Weights of a small mixture-of-experts language model, trained from scratch on English Wikipedia.
Experts: 32 experts in each of 14 layers, 160 Mish neurons an expert, 1 pick a token, a softmax router.
Below are experts of layer 5 (counted from 0) of a mixture-of-experts language model. Rows are named router (the router's row for the expert) and show model dimensions 0-159. Each number is 50 + 12 x the weight over its row's rms, rounded and kept within 0 to 99.
Before each expert's rows: a language model's description of what the expert responds to. This comes from a sample of Wikipedia text that the model never trained on.

# expert 18
Range dashes and connectors. En dashes between numbers in year and score ranges like 1895–1897 and 107–112, plus and, to, hyphens, minus and ± signs.
router:49 57 55 66 68 50 46 61 71 37 70 53 39 41 46 41 57 25 45 40 60 36 58 37 50 50 57 28 35 46 51 50 59 39 49 51 68 45 38 40 45 45 54 71 36 58 61 54 61 45 47 47 45 38 38 54 29 51 47 54 61 56 67 67 42 62 63 63 45 60 60 55 62 45 39 65 38 35 59 82 46 65 53 62 34 64 45 60 60 61 52 43 38 55 44 48 40 44 57 43 32 31 40 82 60 40 58 56 57 64 73 38 65 55 42 39 60 40 59 60 45 55 72 35 33 57 45 58 60 64 61 31 62 80 49 37 32 31 46 45 31 56 59 60 54 44 29 43 50 63 29 29 49 50 38 48 64 33 57 32

# expert 21
Capitalized title-word starts. Capitalized words or prefixes opening title-case names of works, awards and products, e.g. For, Play, Ex, Leg, Title, Go.
router:40 60 69 66 50 58 69 67 62 58 43 57 42 33 47 29 45 50 40 50 43 21 59 56 61 36 63 60 41 44 55 27 60 52 51 37 74 21 65 56 58 53 41 41 66 54 63 31 58 29 35 59 48 61 42 52 49 44 34 42 38 67 36 51 61 50 82 45 55 61 56 50 45 59 46 62 60 68 51 58 52 39 44 70 57 41 70 59 56 58 38 50 29 57 37 24 59 53 46 57 47 48 32 52 35 53 38 52 47 52 46 77 49 67 47 42 48 58 50 36 48 65 54 41 51 53 64 35 42 63 62 37 47 43 58 41 44 29 27 29 51 37 37 54 67 68 50 52 38 62 47 62 61 50 54 55 27 51 62 25

# expert 12
Single consonant word pieces. Lone consonant letters inside rare or foreign names and words, e.g. l in Oerlikon, s in Günsberg, c in Fiancé, g.
router:55 45 45 69 36 42 38 33 30 49 46 51 47 79 67 61 75 34 40 40 41 40 48 46 77 49 20 42 50 47 49 45 28 35 58 51 42 34 45 36 49 37 57 47 61 61 55 65 56 54 43 46 55 54 55 56 52 35 30 56 62 50 40 58 59 60 71 68 50 63 75 62 39 62 61 34 46 67 54 60 49 76 57 58 50 69 40 59 36 72 55 35 38 53 51 43 41 54 30 30 30 58 59 44 71 51 34 44 60 46 37 45 61 36 46 50 51 38 36 64 41 47 53 43 50 40 54 39 61 39 65 38 68 52 51 66 62 52 55 53 35 61 33 28 35 41 44 58 48 40 35 49 68 24 42 60 46 52 47 69

# expert 24
Coordinates and function words. Digits and marks in coordinate strings like 36°27′27″N, section == headings, table pipes, and common words like of after most, used, is.
router:59 58 63 39 60 44 40 67 49 27 53 55 34 62 53 48 31 51 33 42 65 41 44 57 48 64 51 36 34 76 63 64 47 50 43 41 48 54 55 44 36 35 42 42 52 64 31 47 42 34 59 37 32 63 43 45 34 52 41 35 64 64 72 35 59 68 45 64 43 58 45 37 49 59 39 50 27 54 57 61 56 64 70 58 55 69 39 49 67 62 59 40 28 36 68 46 33 54 42 34 28 42 44 69 39 43 64 68 42 39 57 52 54 55 36 35 34 30 62 62 34 59 66 38 65 47 66 66 38 47 63 48 60 50 62 64 72 39 42 47 34 68 36 63 45 61 35 64 35 59 36 65 41 41 38 39 56 50 63 46

# expert 22
Surname first pieces. First piece of a proper name, usually a surname after a given name in rosters and lists, such as Mc, Sch, Kh, Mor.
router:21 35 36 66 55 48 52 37 50 55 71 46 58 37 58 37 49 25 44 53 58 59 68 57 65 40 64 40 51 30 72 55 63 25 35 60 61 42 37 57 38 57 43 43 52 56 70 36 46 67 65 47 61 52 30 47 44 38 49 34 62 43 53 51 32 57 36 52 52 67 39 61 42 66 47 55 53 43 47 55 66 40 29 48 64 48 64 53 65 39 38 61 59 29 30 60 52 25 36 45 29 85 64 72 50 49 60 52 45 52 59 58 31 50 75 46 35 60 35 44 48 43 34 39 49 41 49 37 64 31 49 57 36 59 50 41 38 47 48 41 53 62 49 62 58 62 77 39 37 56 53 51 59 57 62 44 54 62 53 38

# expert 26
Dates and years. Month names, day numbers and years in dates, e.g. June 30, 2013, March 1882, 17/08/1986, Act 1988.
router:65 43 41 72 58 54 67 43 47 46 58 35 40 55 62 42 47 60 53 57 67 61 49 36 54 50 34 39 29 46 65 46 73 66 49 53 57 48 41 45 34 68 27 56 46 41 34 51 57 39 58 44 68 25 31 73 39 57 62 36 49 30 71 55 46 51 47 64 56 48 55 75 41 36 47 45 45 40 51 58 37 62 50 59 55 48 51 33 40 60 55 69 51 39 59 56 51 55 69 37 40 42 40 48 29 69 50 55 28 37 61 43 37 70 36 39 57 50 49 71 55 53 46 38 55 68 23 40 45 63 71 40 50 53 52 58 33 75 40 31 48 33 41 49 60 61 61 39 49 56 77 48 63 44 59 43 67 42 68 33

# expert 13
Non-Latin script, possessives. Bytes of non-Latin scripts like Cyrillic, CJK, Arabic and transliteration diacritics (ḫ, ḏ), plus possessive 's and digits in scores.
router:58 66 36 27 71 47 42 54 40 39 30 56 56 67 70 48 47 45 42 42 57 40 50 23 51 57 41 40 42 70 54 48 54 65 58 55 47 79 70 51 30 32 49 44 37 59 35 61 52 55 86 61 40 36 47 44 38 56 41 43 59 51 64 58 70 67 60 65 53 77 44 47 27 65 40 50 41 57 46 59 50 70 49 60 25 56 61 63 49 60 41 39 36 36 55 43 34 52 30 34 45 53 43 51 40 43 49 50 44 46 35 66 45 46 52 63 45 53 37 43 55 57 58 55 67 47 45 42 38 32 43 24 65 62 55 30 54 32 49 68 66 66 45 49 28 49 40 55 41 69 35 51 44 56 41 56 60 68 56 50

# expert 0
Country and nation names. Country names and similar nouns closing a place phrase, e.g. States after United, France, Kingdom, Congress, often before a period or comma.
router:74 64 58 39 39 47 44 58 67 25 58 64 44 59 61 66 60 61 44 44 53 31 25 43 47 66 33 45 55 65 39 46 33 62 55 51 59 40 54 51 41 59 41 44 58 58 30 44 54 35 56 44 44 64 43 52 35 62 45 43 57 43 71 62 67 57 39 63 29 62 35 40 46 54 45 65 42 40 61 58 46 54 28 45 55 62 42 29 61 69 56 31 34 41 64 56 54 64 48 32 48 59 35 75 44 36 67 58 68 44 42 54 47 57 41 37 43 45 37 44 40 41 57 54 58 53 60 62 34 66 47 38 69 69 50 31 76 64 48 27 43 52 37 43 33 60 33 59 71 62 53 83 59 45 45 46 48 66 43 46

# expert 4
Name-medial pieces, relatives. Middle or ending pieces of foreign surnames in sports lists, like Mak-ar-ova, -ović, plus relative pronouns which, who, that and subject pronouns.
router:59 58 57 38 60 42 49 65 51 24 60 54 36 72 61 50 37 51 32 44 61 42 41 50 43 65 44 38 32 72 62 65 53 59 40 37 47 52 58 39 36 39 42 42 50 69 36 47 41 35 73 35 34 68 45 53 34 47 42 35 65 70 70 37 58 68 50 62 48 61 48 37 49 58 42 46 31 47 54 63 52 61 69 58 55 64 36 52 65 58 59 43 26 32 54 40 34 58 45 33 30 37 51 63 43 43 65 68 48 40 48 55 63 57 34 45 36 35 57 57 35 58 61 41 64 45 68 72 46 53 63 45 67 43 64 65 69 38 40 49 33 65 35 65 46 65 39 63 34 60 33 65 37 37 41 43 59 48 64 48

# expert 14
Table header cells. Column headers and pipes in sports and election tables, such as Points, Votes, Player, Pos, and position codes DF, MF, FW.
router:51 47 61 48 75 30 50 57 53 63 35 33 45 61 45 47 63 46 45 38 42 55 42 59 57 50 39 45 47 39 75 52 49 65 42 50 34 50 48 59 54 25 56 21 58 64 62 51 35 46 56 46 36 52 22 34 57 70 31 34 54 41 54 55 51 45 42 57 63 56 31 39 35 70 52 44 55 19 53 42 50 50 47 48 33 61 64 53 61 62 55 63 51 64 55 47 28 43 52 25 58 58 28 35 46 67 35 63 67 61 37 58 42 66 37 66 38 52 70 41 47 73 66 55 57 59 61 64 56 78 53 49 62 65 57 41 45 54 52 63 55 50 31 60 69 53 60 38 33 46 33 45 54 39 44 34 70 59 51 43

# expert 8
Numbers in tables. Digits, decimal points and table pipes in statistics tables and area figures, e.g. the mi of sq mi, 17.6, 0.27.
router:66 57 59 49 57 38 43 65 43 31 57 58 36 59 59 48 35 52 31 48 59 41 43 55 40 62 44 32 32 74 60 62 46 57 45 50 58 60 55 42 37 36 44 45 43 65 44 52 46 36 64 40 33 57 43 45 38 51 42 40 66 70 68 41 59 66 43 62 44 61 47 36 42 60 37 48 23 56 57 58 53 64 76 61 50 65 33 53 65 59 59 39 28 38 61 36 34 56 41 31 30 43 47 77 42 29 63 67 41 40 57 52 53 49 38 42 36 29 62 64 34 55 62 39 64 50 69 66 40 38 63 48 66 46 65 62 70 43 41 47 32 65 34 62 43 61 38 60 35 58 35 72 48 37 40 37 61 55 60 53

# expert 15
United in place fields. Mainly United beginning United States or United Nations, especially after Country: in infobox lines near coordinates; also names like station, band, Corporation.
router:54 51 59 50 24 36 32 65 43 41 67 54 41 60 64 65 31 55 42 41 60 44 46 53 06 67 40 38 43 54 54 49 74 58 53 46 41 43 42 39 43 58 43 43 52 62 42 65 65 49 32 54 35 62 59 42 44 35 51 43 53 54 69 51 56 60 37 54 59 68 51 46 29 53 57 41 57 50 55 52 47 67 60 63 33 60 43 51 74 62 67 51 29 49 37 43 46 84 65 33 32 45 58 58 45 56 58 63 35 40 53 40 51 53 35 27 33 80 74 54 37 40 38 58 54 46 70 55 43 43 54 45 70 31 50 46 71 56 51 36 41 51 37 55 47 66 46 53 56 55 39 69 40 38 43 37 48 64 48 48

# expert 11
Noun-forming suffixes. Abstract-noun endings and word pieces completing nouns, such as -ire in Requirements, -olution, -ation, -ity, -ism, -use in Abuse.
router:36 64 55 30 46 48 63 58 71 64 44 63 37 53 50 39 40 60 37 58 32 52 53 31 79 35 42 80 41 51 36 71 35 56 71 49 55 47 60 56 48 48 44 51 55 60 55 60 36 29 40 59 48 58 48 40 54 45 36 54 24 41 52 41 60 55 50 42 59 26 47 43 54 45 34 43 60 59 50 42 57 33 33 52 37 63 43 41 59 46 44 60 84 66 66 69 37 54 53 42 48 48 57 32 47 42 55 43 40 65 36 35 64 37 45 36 46 49 27 39 58 68 75 67 52 39 51 36 42 72 54 38 61 47 66 56 47 47 56 40 47 48 50 23 29 48 33 58 70 55 47 29 56 58 53 39 62 72 51 46

# expert 23
Taxonomy and table fragments. Family suffix -idae in taxonomy lists, plus numbers, name pieces and single letters inside sports and data tables.
router:63 56 63 38 68 42 40 64 51 26 55 57 39 62 72 41 40 50 34 41 65 41 46 54 39 64 50 41 35 74 60 63 52 52 44 43 50 56 51 38 36 39 43 39 49 62 33 43 38 35 57 40 35 65 40 41 36 51 42 33 65 65 70 39 60 69 46 64 43 60 51 37 46 60 39 45 29 59 59 67 57 67 71 61 48 67 39 51 65 58 51 34 31 35 61 46 35 53 48 35 31 52 50 71 42 38 66 68 53 43 52 55 60 53 33 44 35 34 70 66 35 58 66 41 64 49 64 67 39 49 63 46 66 42 67 67 68 43 40 51 36 67 37 59 55 62 41 66 32 58 36 62 39 37 40 38 56 47 63 49

# expert 30
Word-initial letters and prefixes. Opening pieces of split words after articles or prepositions, e.g. B, b, C, F, con in confesses and convention, re, pre.
router:43 55 43 55 37 42 52 46 43 74 47 53 51 75 65 45 52 71 57 39 62 28 32 73 26 55 63 41 47 57 56 62 47 57 44 42 44 70 40 65 36 48 47 45 52 68 24 55 52 57 47 61 47 65 39 31 34 35 34 37 58 58 72 21 70 59 38 52 62 48 68 38 74 52 46 49 52 44 62 45 59 61 38 59 42 58 67 48 56 56 63 20 53 27 49 59 52 66 50 57 47 37 37 34 37 54 65 58 50 29 74 66 48 57 50 77 47 38 58 38 47 41 45 37 41 36 50 50 54 51 60 57 39 50 51 41 65 50 57 54 38 50 44 39 59 46 36 47 36 54 46 73 59 47 41 36 51 24 69 38

# expert 7
Table pipes, biography verbs. Table cell pipes and list dashes, plus biographical verbs after He or was, such as served, graduated, arrested.
router:57 54 60 45 62 36 49 63 50 26 54 59 35 64 59 41 38 56 32 45 64 47 39 49 40 52 46 32 34 73 57 66 47 54 41 40 51 61 60 45 32 36 40 38 48 63 35 50 43 35 64 38 34 63 45 45 37 47 40 36 64 69 69 38 56 68 43 66 51 61 42 36 46 60 42 44 28 56 59 65 59 66 74 61 56 63 36 46 65 58 59 42 29 34 61 32 34 56 43 33 30 45 39 65 43 42 66 69 49 37 60 58 58 55 35 42 35 33 64 64 32 47 65 36 56 52 65 67 38 50 64 48 62 46 64 65 71 41 40 48 35 66 36 61 47 63 43 63 35 66 38 66 42 34 36 42 52 55 60 51

# expert 20
Mid-word consonant fragments. Interior word pieces of names and words, such as ft in Theft, iet in Pietermaritzburg, ick, ent; also byte-order marks in coordinates.
router:38 53 47 36 61 54 46 54 67 48 47 47 31 31 25 65 56 38 39 46 36 46 39 53 48 24 30 61 43 28 53 46 65 69 68 35 53 66 38 62 72 71 35 25 56 51 56 62 55 47 52 61 49 45 61 53 48 52 66 59 36 55 40 49 61 41 56 58 52 67 63 52 63 57 50 64 44 63 39 63 66 43 54 50 61 67 33 64 31 34 62 64 58 72 32 46 51 25 73 50 53 45 68 34 44 39 54 52 50 43 46 47 59 36 39 37 25 55 52 60 43 64 30 56 45 48 61 52 33 56 44 60 48 44 59 57 33 43 36 38 44 61 28 57 74 60 46 56 55 50 69 31 56 47 38 33 54 31 56 42

# expert 31
Table numbers, pipes. Small numbers and pipes in table cells and numbered lists, like season, line or round numbers, and dash placeholders.
router:55 51 57 35 60 43 44 64 50 27 51 59 36 68 62 44 31 50 35 46 57 44 43 56 39 54 46 34 32 72 59 63 47 41 40 37 56 48 62 34 34 42 45 41 44 59 37 49 49 35 63 39 31 63 42 46 41 53 41 34 61 74 67 35 55 67 46 64 42 55 50 39 46 58 33 45 24 50 62 61 52 66 74 58 55 62 33 42 66 59 57 38 29 34 62 40 33 60 33 35 30 52 55 65 41 40 65 68 46 38 57 55 56 54 37 38 38 38 73 66 34 53 65 36 58 49 68 69 40 49 65 51 65 42 65 65 72 40 41 48 35 63 33 63 55 57 40 62 36 64 39 63 46 32 39 40 52 58 61 53

# expert 27
Mixed fragments and sentence punctuation. Sentence-ending periods and commas, word endings in taxonomic and foreign names like Tridactylidae, Lauterbrunnen, plus sentence starters like It, was, two.
router:67 58 59 45 62 44 44 68 53 29 55 60 35 65 65 43 33 55 32 44 62 43 50 56 44 65 47 35 36 70 59 65 51 50 40 40 55 51 60 36 35 35 41 44 53 65 36 43 47 36 56 40 31 64 42 47 36 43 42 36 63 63 68 43 58 71 49 64 42 59 48 36 49 61 40 46 28 56 64 66 54 62 74 60 62 63 39 49 65 56 59 41 29 34 63 40 33 56 43 38 33 47 45 67 42 37 65 69 43 39 57 51 61 53 35 40 35 33 70 61 36 55 68 43 64 45 68 66 40 47 65 48 67 53 65 67 66 40 40 55 35 67 35 67 52 56 43 63 32 59 34 67 46 32 40 37 60 53 64 49

# expert 2
Closing brackets and quotes. Closing parentheses, brackets, braces and quotes ending a parenthetical or title, often in tables, e.g. (unanimous), (225 lb), "Now or Never".
router:57 64 60 46 38 34 63 58 59 27 67 46 32 64 65 65 62 49 45 64 69 43 52 58 60 60 52 38 47 48 44 53 50 55 38 47 55 52 45 20 39 20 56 37 38 49 46 54 52 36 54 55 57 61 51 66 29 49 59 57 53 32 42 42 56 62 42 59 45 57 62 62 34 66 42 60 18 36 53 55 32 59 58 42 39 64 36 63 65 70 53 52 52 23 71 53 37 63 58 46 37 66 33 62 31 49 47 66 40 65 47 45 64 56 38 55 39 39 65 40 37 47 66 63 70 35 68 61 44 40 56 62 52 48 61 60 54 33 55 51 37 60 41 56 42 49 52 63 54 66 35 51 49 55 28 33 69 37 46 22

# expert 1
Infobox field labels. Infobox and taxobox field names and their colons, and "of" in fixed phrases, such as Genus, Scientific classification, Coat of arms.
router:58 62 62 63 28 67 29 49 54 69 45 67 42 36 47 70 73 51 35 42 56 46 45 45 36 56 55 28 44 52 66 56 42 57 68 53 33 56 61 56 62 47 57 67 45 54 45 34 29 37 50 35 41 48 43 69 57 58 42 78 55 45 28 44 66 45 48 54 45 29 50 36 36 60 39 44 52 40 56 26 21 47 64 59 63 46 30 39 57 56 52 27 35 55 52 47 45 57 25 72 64 58 53 62 65 34 60 44 45 55 62 60 48 62 52 70 69 44 58 42 41 55 53 56 64 48 66 59 56 43 60 50 45 54 62 50 63 59 43 41 54 52 47 50 44 48 36 44 51 60 27 31 25 37 36 40 62 55 65 72

# expert 6
Directional and regional name words. Capitalized first words of place, conference and institution names, e.g. North, South, Western, Pacific, American, mostly in sports and state contexts.
router:63 53 63 51 59 50 40 35 63 38 62 51 29 43 80 50 29 57 46 48 51 68 31 34 19 50 61 49 44 61 39 43 40 64 54 68 45 37 33 43 43 63 19 44 37 67 66 62 81 48 35 63 47 65 40 63 67 40 43 56 37 42 52 79 73 50 51 51 48 68 40 45 57 59 45 47 46 54 39 55 39 62 46 43 51 47 61 39 48 29 67 51 63 76 48 51 48 47 50 47 40 52 54 50 41 30 54 57 29 58 73 57 53 61 35 61 43 37 60 53 46 44 58 50 45 41 55 57 60 48 62 41 36 50 67 34 30 31 50 52 37 41 59 60 49 71 45 62 34 58 43 51 53 65 62 24 46 41 41 55

# expert 17
Agent and relation prepositions. Prepositions and verbs linking an action to its agent or partner, chiefly by after passives, also with, under, of, led, joined.
router:58 50 43 35 64 41 29 49 57 45 42 59 36 38 41 44 57 44 47 55 26 37 54 46 45 56 29 38 50 57 51 51 68 57 15 69 39 42 50 38 60 51 43 39 33 61 54 40 62 43 58 48 54 53 54 63 42 59 25 51 62 61 55 51 58 59 40 38 62 51 50 38 49 62 63 50 68 65 54 59 54 57 41 54 38 55 62 57 64 79 60 77 33 29 65 63 54 56 71 75 49 58 60 46 53 25 46 66 48 58 56 33 66 39 34 49 56 61 40 38 56 24 47 43 47 44 43 81 29 62 64 50 66 44 36 48 75 40 28 63 37 56 50 41 44 38 68 52 44 66 50 55 33 51 46 36 57 57 55 48